config = dict(
    n_experts=64,
    router_score='sigmoid',
    normalize_top_k=False,
    steps=8873,
    dataset='wikipedia_en',
)
Below are experts of layer 11 (counted from 0) of a mixture-of-experts language model. Rows are named router (the router's row for the expert), up (a neuron's input weights, with its number), down (a neuron's output weights, with its number) and show model dimensions 256-511. Each number is 200 + 20 x the weight over its row's rms, rounded and kept within 0 to 999.
After each expert's rows: "comes before" lists some tokens at least twice as common just after its tokens as in all text; "gets" lists some tokens that make up at least twice as much of what it gets as of all text. This comes from a sample of Wikipedia text that the model never trained on. Tokens count by the router's weight.

# expert 18
router,185,169,238,217,158,203,220,156,203,212,214,192,183,254,211,227,184,201,175,224,205,166,198,215,218,200,216,205,200,183,215,228,223,203,226,206,196,195,185,195,191,198,210,205,222,169,169,211,161,200,207,197,217,174,179,194,187,202,227,228,209,205,226,162,177,215,231,195,213,197,210,195,194,157,194,228,210,183,192,199,201,209,209,195,206,205,180,214,174,197,187,176,192,194,183,208,235,175,193,225,216,166,198,168,190,199,204,220,205,209,185,204,203,197,235,213,177,178,256,193,200,205,161,217,252,214,182,221,188,231,210,227,206,192,203,202,199,223,161,245,188,211,205,216,218,234,185,201,184,229,200,181,199,200,176,222,239,196,212,188,162,218,204,209,205,182,205,199,199,210,218,176,238,168,170,191,200,200,204,204,218,186,179,177,220,202,217,226,175,178,217,236,226,179,189,204,215,210,219,200,149,209,179,199,163,226,216,191,211,188,199,201,208,190,236,205,188,190,205,199,198,182,208,215,212,166,231,191,189,196,187,162,170,199,214,198,212,207,188,169,194,217,176,249,214,216,178,215,196,209,199,216,192,194,182,222
up0,170,180,214,153,224,165,224,225,188,198,234,230,217,204,232,236,196,226,199,215,227,196,207,211,212,223,211,192,213,203,214,192,186,212,186,150,228,175,220,209,212,220,206,231,216,200,195,161,221,211,227,170,184,165,178,184,191,232,208,208,219,208,196,211,233,198,247,221,209,168,164,233,193,199,210,219,205,204,136,230,222,179,177,216,162,208,180,192,179,186,201,188,184,199,212,196,195,202,201,195,187,213,189,155,194,173,235,190,205,202,175,212,192,218,203,214,215,161,210,190,181,174,200,240,184,240,192,226,173,186,202,195,218,190,207,198,209,171,202,208,179,213,175,210,196,241,167,201,225,204,227,183,184,223,191,195,203,234,214,194,196,209,206,213,202,200,198,210,221,194,207,192,210,190,189,184,184,155,221,216,186,175,217,176,154,212,214,221,244,186,199,192,196,218,193,212,216,232,210,178,191,206,211,173,177,176,198,221,182,210,188,183,221,228,216,210,217,202,220,219,195,207,199,176,201,223,216,212,197,205,202,211,202,195,202,224,227,223,206,233,224,196,194,172,199,197,202,204,195,162,203,196,198,238,175,207
down0,217,199,202,195,164,204,221,168,212,213,208,198,199,176,201,227,200,232,186,227,190,187,203,175,209,209,152,195,206,198,219,196,164,204,197,218,198,176,189,219,221,196,225,193,227,157,193,178,204,212,183,198,202,215,172,231,179,200,216,230,168,194,184,189,169,211,233,166,175,188,223,228,187,218,201,207,246,185,215,188,193,165,217,161,196,161,219,198,187,214,170,181,192,179,169,179,206,209,219,194,205,160,205,181,199,183,218,212,197,203,196,217,205,201,184,220,201,235,185,181,206,168,219,201,187,171,188,216,182,170,245,192,185,215,170,187,195,193,209,185,206,193,181,222,216,214,153,246,183,197,175,183,224,198,179,200,202,187,236,160,225,205,201,214,208,174,229,211,199,190,237,178,244,192,188,176,184,193,205,165,163,206,174,172,186,185,215,201,210,206,196,176,220,232,214,156,240,231,226,199,202,247,220,213,210,185,238,221,219,196,189,215,178,207,227,200,202,205,198,186,197,223,167,150,211,216,205,195,201,166,155,183,248,184,206,182,189,249,197,229,197,174,217,179,202,209,185,237,173,217,202,189,199,210,194,225
comes before: "-", "|", ":", "=", " •", " Party"
gets: "-", "|", "\n", " |\n", "\n\n", ")\n"

# expert 61
router,217,209,226,202,198,225,226,185,200,229,190,168,222,236,212,201,201,190,214,198,177,197,195,187,179,169,207,202,218,179,183,204,183,188,186,201,246,186,213,193,178,196,204,178,232,188,205,228,197,204,179,200,169,192,137,236,192,203,178,216,198,221,218,193,196,210,201,160,224,185,179,199,179,196,228,180,209,178,232,155,183,211,196,201,168,173,227,173,204,215,188,195,209,201,206,206,189,172,216,213,175,188,175,188,205,233,207,201,192,181,197,235,215,182,199,197,218,186,195,182,160,224,171,219,240,235,194,192,210,177,192,182,189,168,205,193,208,199,198,195,180,169,191,202,188,190,186,227,212,197,161,178,149,196,191,182,210,205,193,164,209,230,227,209,198,207,190,143,210,196,222,215,218,204,220,214,221,192,165,179,145,210,189,205,190,216,174,236,206,171,189,205,192,244,219,170,210,190,194,201,195,216,176,178,206,207,195,197,238,185,204,188,204,178,191,187,194,194,205,193,189,219,195,219,173,157,221,216,202,177,219,171,175,195,206,198,161,183,201,215,181,213,193,207,218,196,193,168,222,210,187,203,188,215,198,213
up0,180,215,197,219,190,224,195,167,184,203,197,214,205,205,208,211,205,199,206,205,184,189,183,229,211,201,233,185,182,139,170,186,188,182,204,234,234,200,205,198,168,184,226,205,177,198,189,226,195,192,204,207,187,188,168,221,188,214,191,178,180,206,201,169,208,193,212,166,203,253,210,186,227,181,168,202,172,177,212,193,198,201,203,198,232,201,191,177,195,213,154,180,228,239,180,193,196,192,198,163,192,164,183,195,183,177,171,194,244,209,191,166,198,210,194,188,193,198,215,213,168,208,185,203,215,208,223,242,224,215,213,229,235,174,226,204,197,238,194,177,197,202,200,194,217,194,184,210,209,176,219,229,213,198,185,187,192,182,195,132,189,194,249,218,201,139,217,217,198,203,220,192,221,217,176,225,206,206,231,221,191,195,185,236,197,185,213,161,177,190,181,188,196,228,171,208,222,191,212,195,225,197,178,171,217,203,213,183,179,218,209,207,207,193,201,236,198,213,210,203,192,199,176,217,238,196,184,215,227,201,161,183,227,211,236,211,200,193,215,172,214,157,178,218,200,220,175,209,199,213,178,167,189,180,213,186
down0,195,190,202,167,148,181,164,175,213,191,203,163,186,213,183,186,202,168,192,190,207,204,199,216,191,224,201,200,194,238,206,206,218,195,168,180,173,223,178,211,222,184,182,171,213,169,203,160,212,218,176,226,193,190,172,151,165,187,214,189,246,186,183,184,218,157,199,227,216,194,193,199,194,191,185,214,191,200,207,197,157,198,198,213,195,214,172,208,235,209,196,198,163,181,213,207,220,184,170,173,200,204,171,195,265,214,190,219,214,175,199,207,201,251,171,196,196,216,203,226,227,200,184,213,169,163,232,189,251,220,188,197,166,215,206,212,247,185,199,207,202,217,203,211,203,208,207,196,198,196,204,212,205,203,164,210,233,209,200,173,210,215,200,202,216,182,225,175,178,175,191,203,197,215,186,185,218,201,201,191,203,226,225,210,209,195,202,227,183,211,221,230,204,208,178,178,221,188,201,233,197,200,201,204,223,223,180,227,199,188,195,227,219,193,224,171,183,211,193,188,186,206,223,200,216,185,178,177,205,220,175,200,199,249,208,218,198,201,157,171,187,204,206,205,218,165,207,216,216,221,213,190,210,210,157,175
comes before: " ", " and", " which", " but", "00", " a"
gets: ",", " and", "),", " but", ";", "\","

# expert 38
router,218,206,220,188,174,184,203,209,201,240,226,200,215,200,223,210,221,204,169,235,180,200,217,184,213,200,195,207,179,221,191,233,235,210,195,160,251,232,214,202,212,206,204,186,200,172,168,176,209,221,185,202,178,200,203,180,181,221,177,234,191,208,195,175,237,242,231,198,227,171,193,209,157,218,190,220,250,214,203,180,209,183,217,182,207,179,229,214,197,189,195,198,223,200,189,203,210,205,219,258,192,186,217,190,225,191,216,178,223,181,206,173,187,197,196,189,183,204,188,170,224,211,187,178,232,224,205,222,202,199,164,204,213,214,197,227,221,196,221,173,189,230,238,209,195,177,155,225,184,182,233,191,182,210,177,181,187,206,226,206,147,186,194,208,199,184,204,205,169,218,229,198,211,177,189,218,216,223,191,203,186,186,191,172,191,196,227,232,156,200,194,229,187,185,150,174,195,154,224,234,184,191,155,194,207,183,230,204,236,207,241,219,208,203,207,189,219,211,180,215,222,210,208,227,194,232,219,214,189,173,207,206,211,190,208,192,185,206,186,202,183,189,215,212,183,194,196,187,205,196,142,192,199,189,194,217
up0,186,196,213,182,200,209,185,204,210,233,180,202,197,192,189,192,205,198,186,196,155,207,177,200,213,194,178,186,216,232,235,211,217,165,255,176,236,193,165,212,202,171,229,177,208,176,190,191,171,222,174,213,171,199,206,201,173,195,184,196,211,178,185,157,188,214,201,189,180,210,222,197,212,201,194,229,174,198,246,209,190,188,221,210,214,159,176,184,215,216,169,187,218,178,188,183,210,205,208,181,215,203,220,194,197,205,198,193,224,196,193,165,206,152,209,188,187,192,217,206,184,182,200,226,163,195,215,176,191,202,190,176,228,216,218,236,177,214,209,216,217,184,190,194,204,209,207,206,180,219,195,212,158,214,220,206,185,237,165,170,221,206,247,211,182,168,230,177,211,185,177,226,217,182,195,219,213,200,201,194,219,214,177,167,225,199,189,204,208,192,184,181,193,182,199,186,203,189,196,212,188,217,143,158,165,199,223,152,207,176,199,237,180,197,223,169,172,194,259,193,184,201,160,203,182,176,193,217,213,210,177,207,211,205,165,213,217,182,183,190,203,216,214,225,177,150,207,218,255,182,198,180,194,205,199,179
down0,201,225,182,206,219,230,215,238,225,222,199,210,178,188,184,201,204,207,232,144,176,203,186,205,190,193,238,212,181,152,176,193,211,206,191,218,246,213,200,199,218,188,208,204,166,178,194,245,205,217,182,225,203,189,209,165,196,196,229,197,179,187,209,193,227,161,212,193,196,172,205,210,207,211,188,229,211,175,208,217,188,232,238,191,215,203,194,207,262,231,191,185,175,198,234,189,198,188,222,176,186,207,212,201,186,184,187,169,219,183,192,184,214,211,187,201,171,216,201,206,153,191,216,178,211,198,202,154,172,220,212,197,178,217,199,232,195,202,219,174,173,188,205,153,190,180,218,227,186,209,202,215,220,208,164,206,192,206,170,182,242,127,224,189,218,198,200,213,223,225,179,196,196,192,220,213,198,189,163,195,207,169,189,197,221,198,192,195,227,206,171,167,192,206,209,205,198,165,245,190,214,194,215,215,196,216,225,180,186,228,220,189,218,207,218,216,241,217,215,216,207,191,172,215,243,190,206,210,199,193,189,189,177,169,183,173,194,186,187,213,212,212,208,191,186,208,184,175,194,212,197,200,198,192,185,201
comes before: " |", " ", ":", "–", "1", "0"
gets: " |", "–", "1", "2", ":", "3"

# expert 40
router,197,187,213,183,174,204,231,197,203,248,196,200,181,207,225,215,202,213,211,221,230,199,204,190,196,184,227,188,212,199,218,238,236,200,170,184,191,218,190,189,199,189,205,234,199,216,186,223,222,189,193,196,213,200,179,217,185,181,174,182,223,224,195,200,201,229,193,189,198,197,207,200,191,182,205,187,210,177,212,213,202,212,202,208,203,225,178,230,208,227,183,183,176,180,207,174,175,197,192,230,199,188,226,200,199,232,229,209,201,199,237,176,204,209,216,190,242,203,222,202,191,164,161,204,192,217,212,186,172,217,218,173,213,195,172,196,239,213,150,214,223,205,199,188,194,196,226,188,163,196,161,169,202,250,168,182,215,183,195,212,195,194,225,203,146,235,211,207,192,152,205,189,182,180,196,189,210,188,177,163,191,225,208,182,225,190,231,176,218,206,181,171,202,168,210,197,217,210,214,209,212,164,179,183,205,189,204,200,226,198,177,188,207,203,229,215,203,207,205,163,203,208,214,204,189,217,203,216,163,182,177,201,188,189,160,195,225,208,179,187,192,227,213,207,214,179,162,234,184,198,202,171,238,222,181,183
up0,161,181,182,216,214,203,237,204,206,194,214,197,207,241,236,213,200,207,199,204,165,191,185,185,183,193,223,212,218,206,171,228,206,238,191,194,208,184,188,174,179,229,206,172,172,206,201,229,146,233,203,204,182,210,190,206,187,193,191,203,191,168,243,194,209,239,202,169,177,184,192,205,205,183,197,152,170,201,217,216,181,199,193,185,207,189,192,216,205,182,235,177,225,196,206,151,225,179,185,208,201,183,184,219,162,209,209,209,216,187,182,191,163,214,218,237,209,206,223,237,180,194,229,193,189,246,222,195,216,207,208,200,216,179,215,198,192,236,208,192,199,185,221,237,203,201,200,242,174,172,186,188,188,205,178,231,221,225,215,199,197,170,205,198,194,227,192,196,204,203,158,200,174,187,211,220,196,210,209,185,157,197,204,220,231,201,215,171,232,198,179,219,212,217,210,178,207,156,187,203,207,177,219,168,218,218,194,239,203,174,186,238,180,212,214,194,178,173,211,195,227,200,224,236,196,190,205,197,178,187,235,202,221,167,194,170,193,208,180,206,200,195,187,206,181,216,205,232,176,202,180,237,200,214,191,206
down0,202,187,212,201,225,176,210,201,212,173,187,173,245,246,189,180,168,172,218,233,171,245,215,222,208,220,182,215,214,195,226,187,231,203,184,220,254,227,208,198,184,188,207,183,233,165,224,211,208,240,189,181,203,216,189,166,198,229,227,211,176,197,224,200,190,197,209,219,197,208,177,185,204,182,172,228,198,208,233,185,220,228,196,179,204,173,179,206,230,172,215,211,209,199,247,157,219,239,195,186,209,160,170,227,187,164,190,219,180,235,202,215,188,218,225,188,163,193,237,214,207,190,203,189,191,190,202,207,213,214,221,200,184,241,224,236,212,233,164,211,209,186,204,224,199,209,191,204,192,197,212,216,198,204,204,235,218,208,198,181,183,176,241,174,195,235,198,204,225,243,187,216,201,229,193,209,178,199,191,187,170,213,201,199,260,208,224,220,211,210,218,184,200,226,196,253,173,208,215,201,208,213,172,233,222,195,195,168,222,211,203,163,189,195,220,191,222,204,197,209,190,176,198,187,238,198,198,189,205,189,215,222,214,201,233,202,210,223,216,215,188,179,181,189,214,175,202,203,197,201,195,225,194,186,193,197
comes before: " ", ".", "0", "1", "2", "3"
gets: " |", " ", "0", "1", " $", "2"

# expert 24
router,157,208,253,218,192,203,197,191,175,225,237,164,222,223,181,202,188,206,195,193,223,169,232,194,215,186,204,186,236,216,200,210,217,203,212,202,201,191,196,158,194,211,200,177,193,203,211,221,206,180,235,205,213,172,172,175,174,207,195,217,181,209,171,157,208,232,225,220,179,195,231,197,155,216,200,222,241,187,223,216,184,200,208,203,205,176,200,199,188,207,184,156,213,199,186,198,198,187,200,245,179,201,224,176,197,215,171,220,202,162,188,206,189,206,163,197,212,217,216,187,204,182,175,231,196,213,179,206,191,217,192,189,175,189,203,220,207,217,197,201,238,216,217,236,222,226,183,181,188,166,225,213,150,194,187,175,210,201,187,185,172,232,186,204,198,164,200,211,189,199,225,181,203,170,159,161,189,225,221,189,189,201,173,210,191,193,193,178,208,215,197,237,204,190,185,189,199,197,213,200,178,161,191,175,194,188,236,217,206,200,210,200,179,205,201,215,206,169,185,229,273,207,217,189,175,218,247,220,203,176,186,191,226,196,223,178,236,236,203,229,171,175,178,198,178,213,170,201,177,190,215,196,181,205,181,215
up0,156,212,192,215,167,228,180,214,211,175,206,191,175,175,217,211,221,209,209,196,172,177,185,193,150,222,186,196,212,149,179,223,190,222,173,192,169,206,182,220,203,205,212,192,224,215,190,207,213,211,179,214,211,192,212,226,187,208,189,227,188,208,175,211,199,193,215,190,191,195,247,198,185,195,201,216,218,195,214,200,176,204,205,213,221,175,235,178,232,221,193,211,208,173,189,228,207,215,204,196,256,170,179,200,212,209,218,194,184,194,208,194,238,195,182,179,217,218,191,190,226,200,204,230,179,209,192,205,179,215,185,166,187,183,215,180,164,208,222,244,214,220,224,168,257,242,216,181,214,200,197,212,216,239,194,222,216,179,171,219,199,193,205,223,201,206,180,192,199,226,215,218,189,179,237,188,195,191,211,215,239,220,205,177,227,199,226,212,161,223,206,209,229,214,216,204,207,187,202,176,200,133,208,181,215,172,193,196,242,169,185,207,194,210,222,194,216,231,194,227,181,242,215,170,197,222,217,181,192,194,191,216,214,189,174,212,203,175,187,161,208,200,209,183,201,185,195,238,214,205,203,192,200,229,182,188
down0,240,180,197,162,233,205,196,208,220,160,204,186,204,188,238,207,240,225,220,182,210,195,211,203,206,189,186,182,191,229,205,224,195,198,212,209,186,176,242,220,230,186,188,202,197,203,199,187,202,208,229,200,216,204,175,195,206,199,252,200,196,184,173,196,212,183,210,176,198,212,181,234,179,210,228,199,187,188,186,206,188,191,202,199,165,186,203,190,216,189,199,152,196,191,188,197,209,228,169,187,187,209,211,217,207,207,192,191,193,205,222,177,197,200,220,208,244,171,207,192,213,220,230,200,230,200,204,187,165,206,210,182,227,238,200,233,213,201,226,207,185,207,191,179,192,176,202,240,198,230,178,199,195,235,201,222,204,185,231,190,189,204,191,215,207,211,224,142,214,182,196,218,202,159,236,218,207,192,189,192,177,172,179,222,192,182,197,245,205,183,208,204,201,196,218,217,201,221,193,239,190,183,226,181,204,176,215,220,213,196,207,230,201,189,238,204,235,229,210,210,206,222,146,196,196,231,200,172,178,175,181,199,217,203,204,173,201,184,206,224,216,231,176,192,184,210,215,206,235,185,206,203,195,215,160,217
comes before: "-", " \"", ":", "|", " The", " List"
gets: "-", "|", "\n", "=", " -", " |\n"

# expert 47
router,195,233,221,189,166,184,201,182,209,212,204,185,225,216,195,206,225,216,220,199,177,174,201,210,199,200,181,242,230,257,195,244,194,212,193,199,199,186,209,200,198,213,200,185,236,180,201,157,217,202,224,209,143,196,205,162,193,190,197,217,215,158,201,188,222,188,213,187,188,162,206,175,182,177,214,217,200,210,178,166,181,211,183,201,156,204,199,210,179,222,203,155,226,210,184,191,217,229,176,215,169,195,194,174,182,224,240,202,188,208,198,179,208,189,193,195,215,181,230,216,212,192,168,199,209,217,213,218,179,219,183,210,223,225,218,193,187,198,222,234,211,205,238,226,192,177,183,187,190,182,189,198,202,220,164,193,225,183,196,202,137,222,185,203,165,217,176,163,192,201,191,203,225,196,175,247,220,224,206,212,191,213,165,199,183,220,197,221,217,188,226,201,210,216,204,187,186,198,190,241,188,192,181,221,206,208,208,185,209,192,214,191,202,214,198,200,172,211,205,212,187,223,188,212,198,213,216,221,183,190,193,195,205,217,224,171,197,202,228,223,211,186,191,182,202,195,205,208,233,215,179,198,205,199,199,235
up0,190,239,212,214,190,212,152,152,230,194,228,212,224,223,177,225,170,232,188,187,209,210,209,167,200,223,204,177,228,221,215,167,194,220,204,214,181,174,203,195,198,188,185,176,212,190,210,188,203,209,201,189,164,225,184,186,213,188,165,213,211,197,202,214,228,205,195,210,208,170,208,187,188,222,226,195,208,194,177,164,193,183,211,225,209,212,244,183,191,180,177,181,209,193,221,195,188,214,187,170,180,208,163,176,197,233,204,173,174,173,194,190,160,198,194,215,199,206,216,188,190,206,178,209,178,204,221,218,190,191,188,252,196,183,195,214,185,185,196,239,196,189,233,238,212,184,200,228,199,193,195,222,210,211,220,176,201,196,171,213,154,189,180,242,149,211,170,169,210,213,243,183,188,168,183,199,175,182,205,202,210,212,185,234,193,217,203,209,212,162,195,184,192,192,177,193,177,187,203,249,190,142,199,191,210,185,162,196,167,211,220,178,216,194,206,195,196,185,191,217,190,194,234,169,181,193,230,199,180,178,153,176,178,225,210,195,200,203,182,198,216,192,197,206,199,204,212,217,195,206,180,197,187,205,196,192
down0,224,218,193,171,192,207,196,181,187,188,184,218,209,178,233,202,214,220,225,224,192,160,229,228,216,234,229,191,202,212,192,179,188,195,165,207,209,215,190,197,179,211,165,210,216,199,183,185,183,185,212,169,156,174,194,192,204,177,221,164,203,198,205,227,215,212,232,223,228,229,193,181,203,186,196,167,173,214,199,185,184,193,180,238,199,177,225,210,198,186,231,208,180,208,272,150,217,175,192,217,166,221,172,180,191,180,182,203,193,230,192,189,213,214,196,200,204,180,216,211,206,163,200,214,160,163,219,194,222,190,213,233,238,202,202,196,196,189,213,245,188,205,191,215,205,227,226,192,209,216,204,216,228,180,206,179,191,168,209,207,205,205,178,207,200,210,177,196,203,207,167,204,224,212,214,169,183,167,175,243,209,169,207,204,184,182,201,179,217,229,218,179,183,202,174,220,203,195,196,252,228,212,188,205,190,191,195,202,179,172,182,217,204,200,182,155,215,218,199,222,240,180,197,217,194,222,217,217,214,210,195,226,241,220,199,192,190,178,241,220,170,199,217,204,156,219,225,217,214,181,206,186,198,182,187,196
comes before: " |", ".", "0", " m", "%", "–"
gets: ".", "0", "5", "9", "8", "6"

# expert 22
router,199,214,207,204,187,192,224,172,191,216,210,198,193,175,238,216,211,201,191,243,179,203,177,232,215,218,187,213,182,205,211,256,229,233,211,217,194,206,225,226,201,239,200,216,189,178,165,163,197,232,211,186,207,181,209,200,180,210,195,235,206,194,224,187,217,217,212,177,224,176,193,216,177,185,171,185,224,203,225,208,185,171,177,185,192,193,219,196,174,184,230,199,197,238,204,190,203,163,180,195,188,216,216,220,209,190,189,149,188,206,217,196,179,186,220,207,203,178,205,212,218,191,178,239,256,229,211,239,176,217,196,200,172,213,215,213,214,203,169,188,217,222,231,201,212,209,160,208,181,213,201,190,208,223,192,202,209,224,219,196,169,205,184,190,179,200,189,214,220,177,227,202,227,189,198,222,219,228,186,196,183,184,198,199,184,232,193,231,190,188,195,196,200,189,181,187,236,185,207,223,215,201,196,219,197,187,210,236,210,212,203,206,222,199,256,191,153,202,216,208,204,238,194,206,192,203,195,233,199,184,187,194,179,207,184,164,179,211,154,216,139,212,200,216,221,200,212,200,170,235,190,241,220,225,192,206
up0,213,212,174,218,219,191,204,189,175,200,183,186,185,231,220,231,232,230,228,229,208,224,141,236,198,198,209,180,227,229,202,211,171,201,227,212,229,212,241,229,196,221,209,203,202,184,189,213,223,188,178,219,198,183,198,207,170,204,192,171,189,218,196,222,195,219,198,204,218,208,216,187,195,163,211,184,210,197,160,166,197,189,178,196,229,181,178,173,212,212,168,181,204,192,192,170,203,197,193,201,195,193,207,213,232,177,208,166,205,199,192,203,225,235,210,215,220,217,236,196,161,232,196,164,224,227,232,202,203,160,191,179,198,173,190,201,239,200,201,176,189,238,235,183,230,220,244,221,195,209,198,163,185,207,187,193,152,169,201,204,191,229,222,214,203,201,234,190,178,165,229,186,175,203,231,204,183,169,222,175,168,199,189,191,218,214,256,201,186,202,216,192,196,195,197,178,203,191,208,195,243,200,204,220,221,183,200,191,207,185,231,170,197,237,191,223,191,168,228,197,176,202,241,183,181,197,202,194,190,194,205,184,173,232,220,210,201,220,167,200,185,185,210,206,214,196,187,212,190,232,162,171,207,219,211,194
down0,207,173,192,209,216,211,214,204,174,230,212,217,184,210,211,211,225,194,190,190,205,201,182,188,214,176,214,165,230,197,194,164,206,201,214,193,211,216,192,186,172,164,211,208,208,194,193,188,218,195,206,163,212,217,170,207,196,206,205,151,191,228,186,204,174,264,156,219,210,187,219,212,165,202,189,216,199,190,198,201,208,154,209,206,204,208,186,212,195,159,183,213,211,191,207,170,207,184,185,216,210,210,195,193,196,195,222,201,215,220,221,217,205,159,220,219,192,211,208,208,182,227,193,184,195,222,215,205,212,195,199,212,215,226,207,218,252,212,248,210,199,195,204,203,203,201,194,216,169,155,176,198,183,221,198,171,177,176,209,223,212,193,184,183,206,200,235,182,183,207,249,202,194,207,207,172,209,247,206,205,152,234,183,202,184,216,192,241,222,186,203,182,180,176,190,197,200,193,183,210,218,206,188,219,180,193,194,166,174,191,178,198,218,221,160,202,202,217,195,230,191,197,227,199,191,192,179,213,178,186,200,190,188,207,183,244,184,159,194,163,185,219,214,214,184,206,202,238,208,201,256,169,208,173,208,232
comes before: " |", " ", "0", ";", "1", "|"
gets: "|", "–", "0", "1", " —", "2"

# expert 36
router,195,195,205,207,209,214,220,172,187,218,196,174,185,194,226,217,199,165,225,213,198,232,233,211,253,166,229,220,211,203,184,247,222,185,198,212,187,156,217,192,215,232,220,184,245,179,193,216,172,188,220,214,172,169,204,234,181,231,212,207,215,176,199,214,224,202,186,191,185,186,201,230,202,160,198,207,237,222,182,212,182,219,196,224,228,214,182,169,173,216,212,205,194,211,195,209,201,217,214,207,202,179,188,170,200,201,209,198,154,226,225,185,178,198,237,215,224,176,247,202,202,203,165,210,197,221,179,202,160,197,221,189,242,228,217,207,215,193,210,214,217,206,212,218,193,222,225,221,155,176,181,173,191,205,206,168,175,194,216,174,173,217,223,195,188,179,189,178,171,164,215,202,208,213,220,205,194,197,230,171,205,183,169,196,196,185,233,197,211,221,213,195,190,195,184,201,201,193,201,192,177,161,166,196,228,218,230,197,195,170,203,204,223,176,207,177,169,190,196,196,189,217,222,211,198,187,175,198,219,216,153,212,181,213,218,205,185,205,203,208,186,198,168,191,210,191,157,221,214,188,195,218,230,204,189,237
up0,216,200,213,197,223,198,242,177,181,215,191,182,229,204,207,204,219,182,223,206,193,211,224,189,175,192,192,196,224,204,193,246,172,223,228,180,171,200,201,219,186,199,213,203,187,175,198,229,220,225,192,190,216,198,218,209,214,173,199,196,184,206,181,219,234,161,188,222,177,187,205,223,191,229,187,194,178,201,205,189,204,190,229,247,184,178,185,168,211,171,177,162,219,221,222,180,217,173,206,199,165,165,206,208,167,204,224,180,205,199,209,210,176,199,213,166,211,170,174,196,191,187,195,216,201,212,205,227,193,238,177,213,206,197,174,188,209,197,208,217,197,197,239,188,199,187,191,186,176,213,214,224,217,175,216,171,203,172,222,214,196,181,227,207,215,177,175,218,184,206,220,191,178,183,172,202,208,226,204,198,186,218,239,206,206,189,245,201,229,249,211,177,195,200,196,195,216,194,184,195,239,157,176,205,214,188,225,198,177,202,208,209,217,196,189,185,176,192,181,201,202,246,217,234,212,188,221,228,201,240,186,222,225,187,196,182,190,191,183,163,185,215,189,229,190,171,205,225,213,225,183,197,207,217,197,222
down0,188,238,203,202,212,216,180,184,220,211,173,212,230,244,198,231,195,187,192,165,196,204,203,177,196,201,240,211,210,219,182,224,163,198,195,217,208,258,216,185,226,175,170,226,202,227,177,206,208,193,188,215,187,225,216,221,181,191,194,172,242,226,207,184,185,196,189,212,225,165,195,202,235,213,221,196,189,163,160,202,239,211,205,196,199,217,207,231,215,201,208,202,188,176,203,218,176,223,237,221,216,205,231,182,192,230,173,198,221,219,205,194,223,218,212,203,190,177,231,195,169,170,236,200,222,190,178,172,200,217,186,236,220,195,165,204,222,195,242,201,198,198,217,198,212,213,188,182,199,208,196,197,238,211,208,185,175,184,190,191,189,210,227,204,203,160,180,219,203,197,228,196,207,175,237,173,190,209,221,190,227,210,207,181,238,206,193,198,192,210,234,181,203,224,169,208,184,216,181,178,217,221,211,207,241,196,178,218,190,244,220,210,236,208,205,201,199,192,202,208,209,196,172,225,168,210,196,207,217,173,195,221,182,224,209,170,216,194,167,192,208,238,178,191,175,208,237,198,204,201,215,196,210,183,237,191
comes before: " |", "%", ".", " |\n", ";", " election"
gets: "19", "%", "18", "20", "7", "9"